Below are experts of layer 3 (counted from 0) of a mixture-of-experts language model. Rows are named router (the router's row for the expert), gate (a neuron's input weights, with its number), up (a neuron's input weights, with its number), down (a neuron's output weights, with its number) and show model dimensions 0-255. Each number is 200 + 20 x the weight over its row's rms, rounded and kept within 0 to 999.
Before each expert's rows: "comes after" lists some tokens at least twice as common just before its tokens as in all text. This comes from a sample of Wikipedia text that the model never trained on. Tokens count by the router's weight.

# expert 17
comes after: "\n", "In", " In", " on", " September", " November"
router,192,185,207,234,193,196,180,245,226,191,209,210,232,183,190,173,212,197,196,208,202,175,179,207,156,227,221,175,238,180,153,198,218,191,226,219,215,216,199,200,189,181,212,209,186,178,210,197,210,176,145,182,198,218,165,205,219,224,189,177,198,191,213,195,198,204,212,207,221,235,199,193,171,168,201,199,198,181,208,228,191,212,191,168,208,221,200,193,205,202,183,216,212,154,226,208,177,201,162,194,190,208,205,184,175,217,245,180,191,197,231,234,205,204,176,182,205,206,196,191,192,187,223,227,212,194,202,219,234,219,185,221,191,177,220,203,206,210,160,181,169,187,186,183,218,193,151,216,201,237,226,206,204,237,200,207,181,189,213,208,183,172,156,167,186,205,189,221,210,204,235,210,208,219,213,206,219,204,214,164,200,200,162,180,209,210,225,174,215,153,229,189,204,199,183,239,228,207,224,187,231,204,222,192,178,240,172,201,184,217,183,205,162,204,172,199,186,193,196,182,207,184,184,192,171,201,204,194,162,162,176,193,181,209,225,202,156,215,201,205,186,180,202,218,212,191,190,225,199,204,220,226,187,227,181,192
gate0,244,222,176,217,200,207,201,206,184,214,198,198,167,171,190,246,190,215,190,227,222,208,206,196,194,207,160,196,213,203,212,192,199,195,197,190,154,153,217,221,178,191,234,233,178,167,208,185,196,214,181,165,207,187,210,156,204,179,196,192,202,200,220,178,192,147,229,218,217,199,203,221,209,221,204,164,209,194,159,188,180,192,224,204,181,176,215,208,200,202,199,247,187,162,216,178,197,179,226,200,215,220,187,183,222,201,216,193,219,187,216,232,213,216,156,183,175,189,210,234,182,194,178,193,190,168,208,207,211,214,180,227,186,198,215,174,207,199,189,210,185,235,203,198,182,181,229,200,211,208,198,223,194,197,207,192,179,187,178,188,181,217,193,222,217,221,182,195,218,240,185,183,199,193,162,195,215,204,181,190,237,228,162,219,210,206,194,206,185,215,174,202,208,176,190,221,179,225,187,229,194,187,165,247,205,194,207,188,202,189,193,199,227,214,213,203,181,192,217,215,224,143,195,221,205,223,192,254,175,196,214,178,210,198,205,187,210,231,202,222,200,219,182,223,150,207,206,196,232,167,228,179,182,196,210,184
up0,174,167,189,193,183,172,225,188,200,179,186,235,177,192,178,190,209,185,198,215,201,187,191,209,165,203,186,199,216,207,213,188,187,187,177,196,189,197,230,192,184,206,222,222,177,222,187,194,208,191,195,177,202,225,202,195,212,170,179,192,220,200,196,218,216,168,218,203,185,195,182,194,218,191,219,182,202,192,163,211,189,206,195,210,233,209,210,221,212,217,178,224,190,223,226,201,236,194,197,238,172,227,198,175,234,244,231,193,178,202,188,207,245,201,169,198,203,234,133,211,177,227,198,170,189,183,206,221,235,232,184,180,230,211,207,247,217,208,189,189,170,243,192,206,220,188,203,214,179,191,208,202,182,218,271,200,188,207,163,224,179,189,188,182,212,197,198,219,215,204,196,179,207,199,209,197,176,163,208,222,193,204,193,194,192,219,173,188,163,183,168,225,197,200,208,181,193,217,198,195,198,207,197,216,179,173,171,194,201,201,214,201,178,217,190,206,187,209,194,243,219,182,199,215,165,225,180,210,191,156,239,179,207,181,174,192,230,223,184,185,196,188,179,195,193,180,177,233,185,136,178,184,208,200,197,216
down0,186,182,201,165,196,189,172,163,224,226,191,237,183,194,231,141,189,170,210,168,186,193,181,224,164,229,223,210,210,170,206,229,213,238,212,225,225,193,185,183,204,200,225,192,182,211,166,234,184,205,182,207,214,242,183,199,215,197,211,176,196,205,199,224,192,213,200,221,171,235,221,191,198,220,213,221,212,230,211,208,205,196,212,189,210,192,188,192,217,193,205,194,188,216,179,249,212,173,186,163,187,196,199,163,201,194,194,191,198,170,218,181,180,159,196,229,214,217,177,192,230,209,192,192,146,207,213,161,234,198,145,176,191,157,211,236,192,236,209,186,215,198,180,193,203,190,175,208,178,166,186,186,211,217,185,196,215,189,225,173,221,162,170,210,203,204,190,209,186,171,168,193,223,212,234,230,219,225,178,215,213,197,208,195,208,221,220,214,205,179,192,212,215,202,205,203,188,190,163,233,221,148,214,198,187,211,213,188,202,201,185,179,209,206,208,203,228,210,191,201,237,227,207,200,197,202,184,176,210,162,200,205,204,190,202,236,175,206,194,193,208,180,223,195,193,174,213,204,197,220,182,199,204,226,201,209

# expert 29
comes after: "\n", ",", "s,", " such", " well", " known"
router,199,207,212,216,187,172,172,236,198,184,212,214,224,174,212,194,195,187,210,199,215,157,203,214,197,217,234,208,260,175,142,206,206,193,191,206,212,212,191,203,177,194,174,220,199,178,217,198,241,205,141,206,198,198,175,208,215,198,203,180,187,193,204,163,196,160,192,206,194,220,207,226,186,172,204,176,213,167,178,268,192,181,194,183,175,230,190,205,199,239,192,229,202,187,217,197,187,189,196,192,182,201,194,198,196,212,261,201,196,199,203,189,222,171,167,183,226,201,190,238,191,183,185,230,229,207,209,230,214,232,183,211,192,186,170,212,189,216,164,182,152,204,217,195,218,193,164,204,220,210,199,211,202,216,191,214,201,183,219,240,180,170,167,179,202,185,206,213,218,211,221,176,227,212,223,197,205,199,224,180,196,170,206,187,214,193,188,202,180,193,223,188,181,196,202,255,231,195,180,202,191,185,210,189,162,213,197,190,185,203,188,173,211,228,180,207,196,190,224,205,225,204,183,200,184,184,194,233,208,169,176,198,179,181,213,207,167,212,187,209,233,185,210,207,201,151,215,229,208,210,215,208,190,210,187,205
gate0,184,229,213,215,188,200,194,186,166,215,182,167,171,191,249,187,161,175,205,216,188,187,227,190,189,213,208,211,233,228,197,197,180,174,221,193,168,206,212,206,185,192,213,205,185,195,218,209,203,220,200,177,182,197,215,205,188,188,212,186,196,233,218,192,208,228,204,212,244,191,204,217,218,175,198,190,154,167,231,207,219,190,210,211,205,171,197,215,247,205,192,194,192,196,202,198,182,234,196,224,231,172,178,191,206,209,163,215,208,243,189,212,181,207,189,205,196,215,211,197,211,222,196,215,194,173,243,220,199,208,208,188,197,180,147,197,195,219,212,172,206,228,204,208,189,191,205,203,243,222,179,174,180,209,235,208,184,171,192,208,173,232,215,193,202,223,193,181,223,209,217,204,193,203,173,164,234,192,185,165,264,185,186,191,230,173,185,173,203,231,198,214,213,206,244,195,162,199,223,225,203,219,169,216,226,220,207,214,215,205,236,220,228,209,181,214,216,233,210,211,179,163,202,182,193,190,191,196,181,182,194,219,219,194,192,220,220,221,212,203,170,170,240,216,205,202,199,182,182,180,182,179,170,205,168,217
up0,204,135,208,219,218,166,198,203,176,204,183,194,163,207,203,192,162,183,230,172,204,183,256,207,211,187,210,197,205,174,171,201,153,179,186,201,167,207,197,230,165,198,198,218,188,185,173,207,234,194,217,183,187,199,205,178,193,186,190,174,180,206,190,218,155,230,211,228,223,205,212,200,191,178,198,220,167,184,215,203,212,168,182,227,216,200,179,215,259,232,202,202,200,227,177,185,177,200,226,191,164,220,212,198,195,206,160,187,221,211,188,192,191,174,199,197,210,216,175,235,204,207,188,222,203,184,224,169,176,234,192,202,188,197,209,193,235,203,208,179,198,178,188,222,211,225,178,223,222,227,159,171,208,212,189,239,191,185,221,212,193,213,221,182,206,215,197,208,220,195,215,163,226,206,191,209,228,213,182,208,227,177,224,219,213,217,212,177,208,215,210,217,216,252,230,185,196,196,229,226,214,227,195,198,177,185,193,184,230,167,210,192,226,189,176,249,213,197,186,213,211,194,204,188,194,203,210,218,222,217,198,208,217,204,188,231,167,204,200,197,198,223,196,194,189,177,216,223,219,195,210,208,216,198,171,225
down0,216,160,211,194,204,189,191,176,191,218,189,206,224,184,167,206,202,212,205,170,207,196,175,239,204,211,191,206,190,180,181,205,204,225,185,210,175,244,189,182,225,206,199,186,210,225,205,227,205,188,188,205,201,196,189,164,186,205,212,208,218,180,186,186,229,206,215,212,165,227,226,185,142,223,192,214,209,220,196,214,172,206,209,210,190,193,223,196,204,201,211,199,201,203,207,211,209,206,217,199,197,202,218,182,178,175,209,173,203,172,221,186,175,180,199,214,189,143,195,215,194,162,199,186,211,221,172,222,196,197,205,184,172,210,210,232,198,196,198,237,204,191,205,196,201,257,193,181,218,211,227,220,232,161,173,193,232,190,212,200,203,161,216,213,183,187,207,223,194,152,175,193,181,182,244,229,187,201,240,193,174,208,223,202,160,203,209,245,193,166,203,191,224,217,161,203,204,193,221,167,201,186,215,201,183,198,208,175,207,196,185,185,188,193,195,200,162,209,210,207,224,199,212,262,211,227,211,186,235,207,224,205,192,200,233,194,174,190,180,205,210,216,167,163,186,200,205,215,224,203,186,182,224,148,237,162

# expert 86
comes after: "\n", "|", "\n ", " at", "s.", " during"
router,191,210,214,202,187,173,221,210,190,166,184,202,213,185,176,216,213,191,208,198,193,167,219,188,198,206,216,230,204,210,183,212,178,199,197,172,230,189,234,214,213,181,193,196,225,167,215,180,239,202,159,199,202,232,199,175,243,213,186,204,174,196,174,204,200,186,183,203,199,197,191,192,175,172,203,200,210,149,200,211,205,208,201,164,199,248,207,196,220,191,186,232,192,183,250,205,180,165,180,188,183,220,174,181,213,224,207,194,182,230,206,214,229,232,199,209,204,212,238,249,217,206,243,199,198,175,192,213,230,245,213,216,209,194,190,229,189,235,162,176,192,205,221,227,214,208,181,229,201,211,207,221,191,237,240,230,195,204,225,182,212,207,183,178,204,183,194,184,202,254,232,203,221,229,217,207,185,214,225,208,207,208,180,206,183,234,182,223,227,188,180,202,210,214,213,198,214,202,201,186,189,192,226,179,193,196,180,209,180,199,172,182,187,189,189,172,172,187,183,230,221,219,181,217,179,166,196,202,176,194,213,189,219,197,156,242,196,217,173,222,217,190,179,198,219,223,179,201,172,179,216,204,182,229,197,185
gate0,211,189,222,220,192,195,175,193,190,182,199,175,206,193,164,212,221,162,188,223,188,220,219,218,169,200,168,223,205,182,201,206,168,223,208,196,169,186,195,201,174,148,209,208,177,214,237,204,181,206,161,209,198,220,213,217,215,242,172,207,205,215,228,174,213,172,175,223,189,210,190,220,183,160,190,182,211,217,158,182,225,219,210,178,158,198,200,205,214,177,177,213,210,184,177,183,233,171,176,188,187,194,165,186,149,170,198,175,196,195,205,194,227,185,203,214,167,225,218,184,178,212,205,199,199,177,181,214,245,190,218,197,190,164,190,208,195,201,216,180,212,221,215,204,229,181,198,180,211,193,181,202,182,217,217,148,176,189,204,170,174,199,193,218,181,220,183,211,181,228,217,207,215,191,176,201,170,196,191,182,215,189,209,206,199,208,186,183,186,191,210,184,209,149,205,216,206,209,212,200,182,195,203,187,199,184,188,209,160,194,170,224,213,170,212,229,188,209,204,229,210,162,218,183,242,208,204,205,163,193,202,185,218,199,216,212,180,228,179,219,191,140,193,224,189,201,202,151,222,188,198,197,170,191,222,200
up0,201,174,232,180,154,154,209,158,197,202,197,174,187,212,190,235,192,190,211,195,200,201,216,190,173,201,203,177,196,205,179,209,199,194,216,195,173,191,222,178,200,200,199,172,194,202,236,212,219,189,187,209,197,200,212,226,217,206,173,222,196,184,236,234,224,210,175,205,210,192,221,185,209,116,203,182,245,191,213,196,229,225,203,201,187,170,212,226,227,213,163,212,194,189,206,185,216,175,209,175,191,239,187,192,165,173,203,206,182,183,195,191,216,198,198,198,167,227,180,153,201,229,209,175,195,196,211,178,241,199,190,178,201,203,229,211,191,199,216,183,220,230,205,207,251,215,177,203,199,191,227,202,186,216,238,199,198,217,187,194,185,208,208,184,223,226,157,191,181,175,206,190,218,211,193,239,190,189,212,206,184,197,218,207,229,209,186,202,155,216,202,212,197,192,202,206,191,201,217,186,208,217,226,167,183,183,181,206,181,204,185,216,193,180,202,231,203,202,162,182,213,158,236,169,221,185,218,208,195,205,210,194,226,177,190,149,190,226,168,189,163,155,196,228,190,187,184,198,194,208,224,213,198,219,199,206
down0,194,169,195,203,206,183,201,189,248,189,183,239,205,212,206,182,183,209,216,173,236,196,171,228,197,219,204,191,156,226,181,200,256,214,164,204,224,191,177,189,208,235,222,183,209,174,210,245,203,191,206,223,218,186,181,191,183,194,221,218,196,207,207,193,187,174,180,194,172,235,206,194,185,181,211,228,204,235,197,228,194,197,214,200,210,206,194,202,204,222,233,196,173,223,171,203,187,235,218,197,229,197,197,190,218,183,209,196,197,234,174,228,217,198,192,197,222,188,218,189,233,198,206,222,176,215,203,180,203,217,181,178,180,234,214,200,182,177,188,218,234,209,210,171,203,195,182,224,190,202,193,186,222,190,210,205,218,166,208,181,221,138,228,204,203,192,174,236,183,198,183,180,208,169,166,228,211,215,214,203,228,234,195,199,225,192,233,222,202,185,201,198,186,218,220,193,191,199,218,229,198,167,200,205,160,218,185,194,221,194,188,198,202,223,168,162,224,180,197,186,200,231,179,210,172,238,201,206,192,193,166,217,217,206,237,204,236,188,214,170,220,244,179,166,213,170,206,209,224,200,203,180,201,236,194,197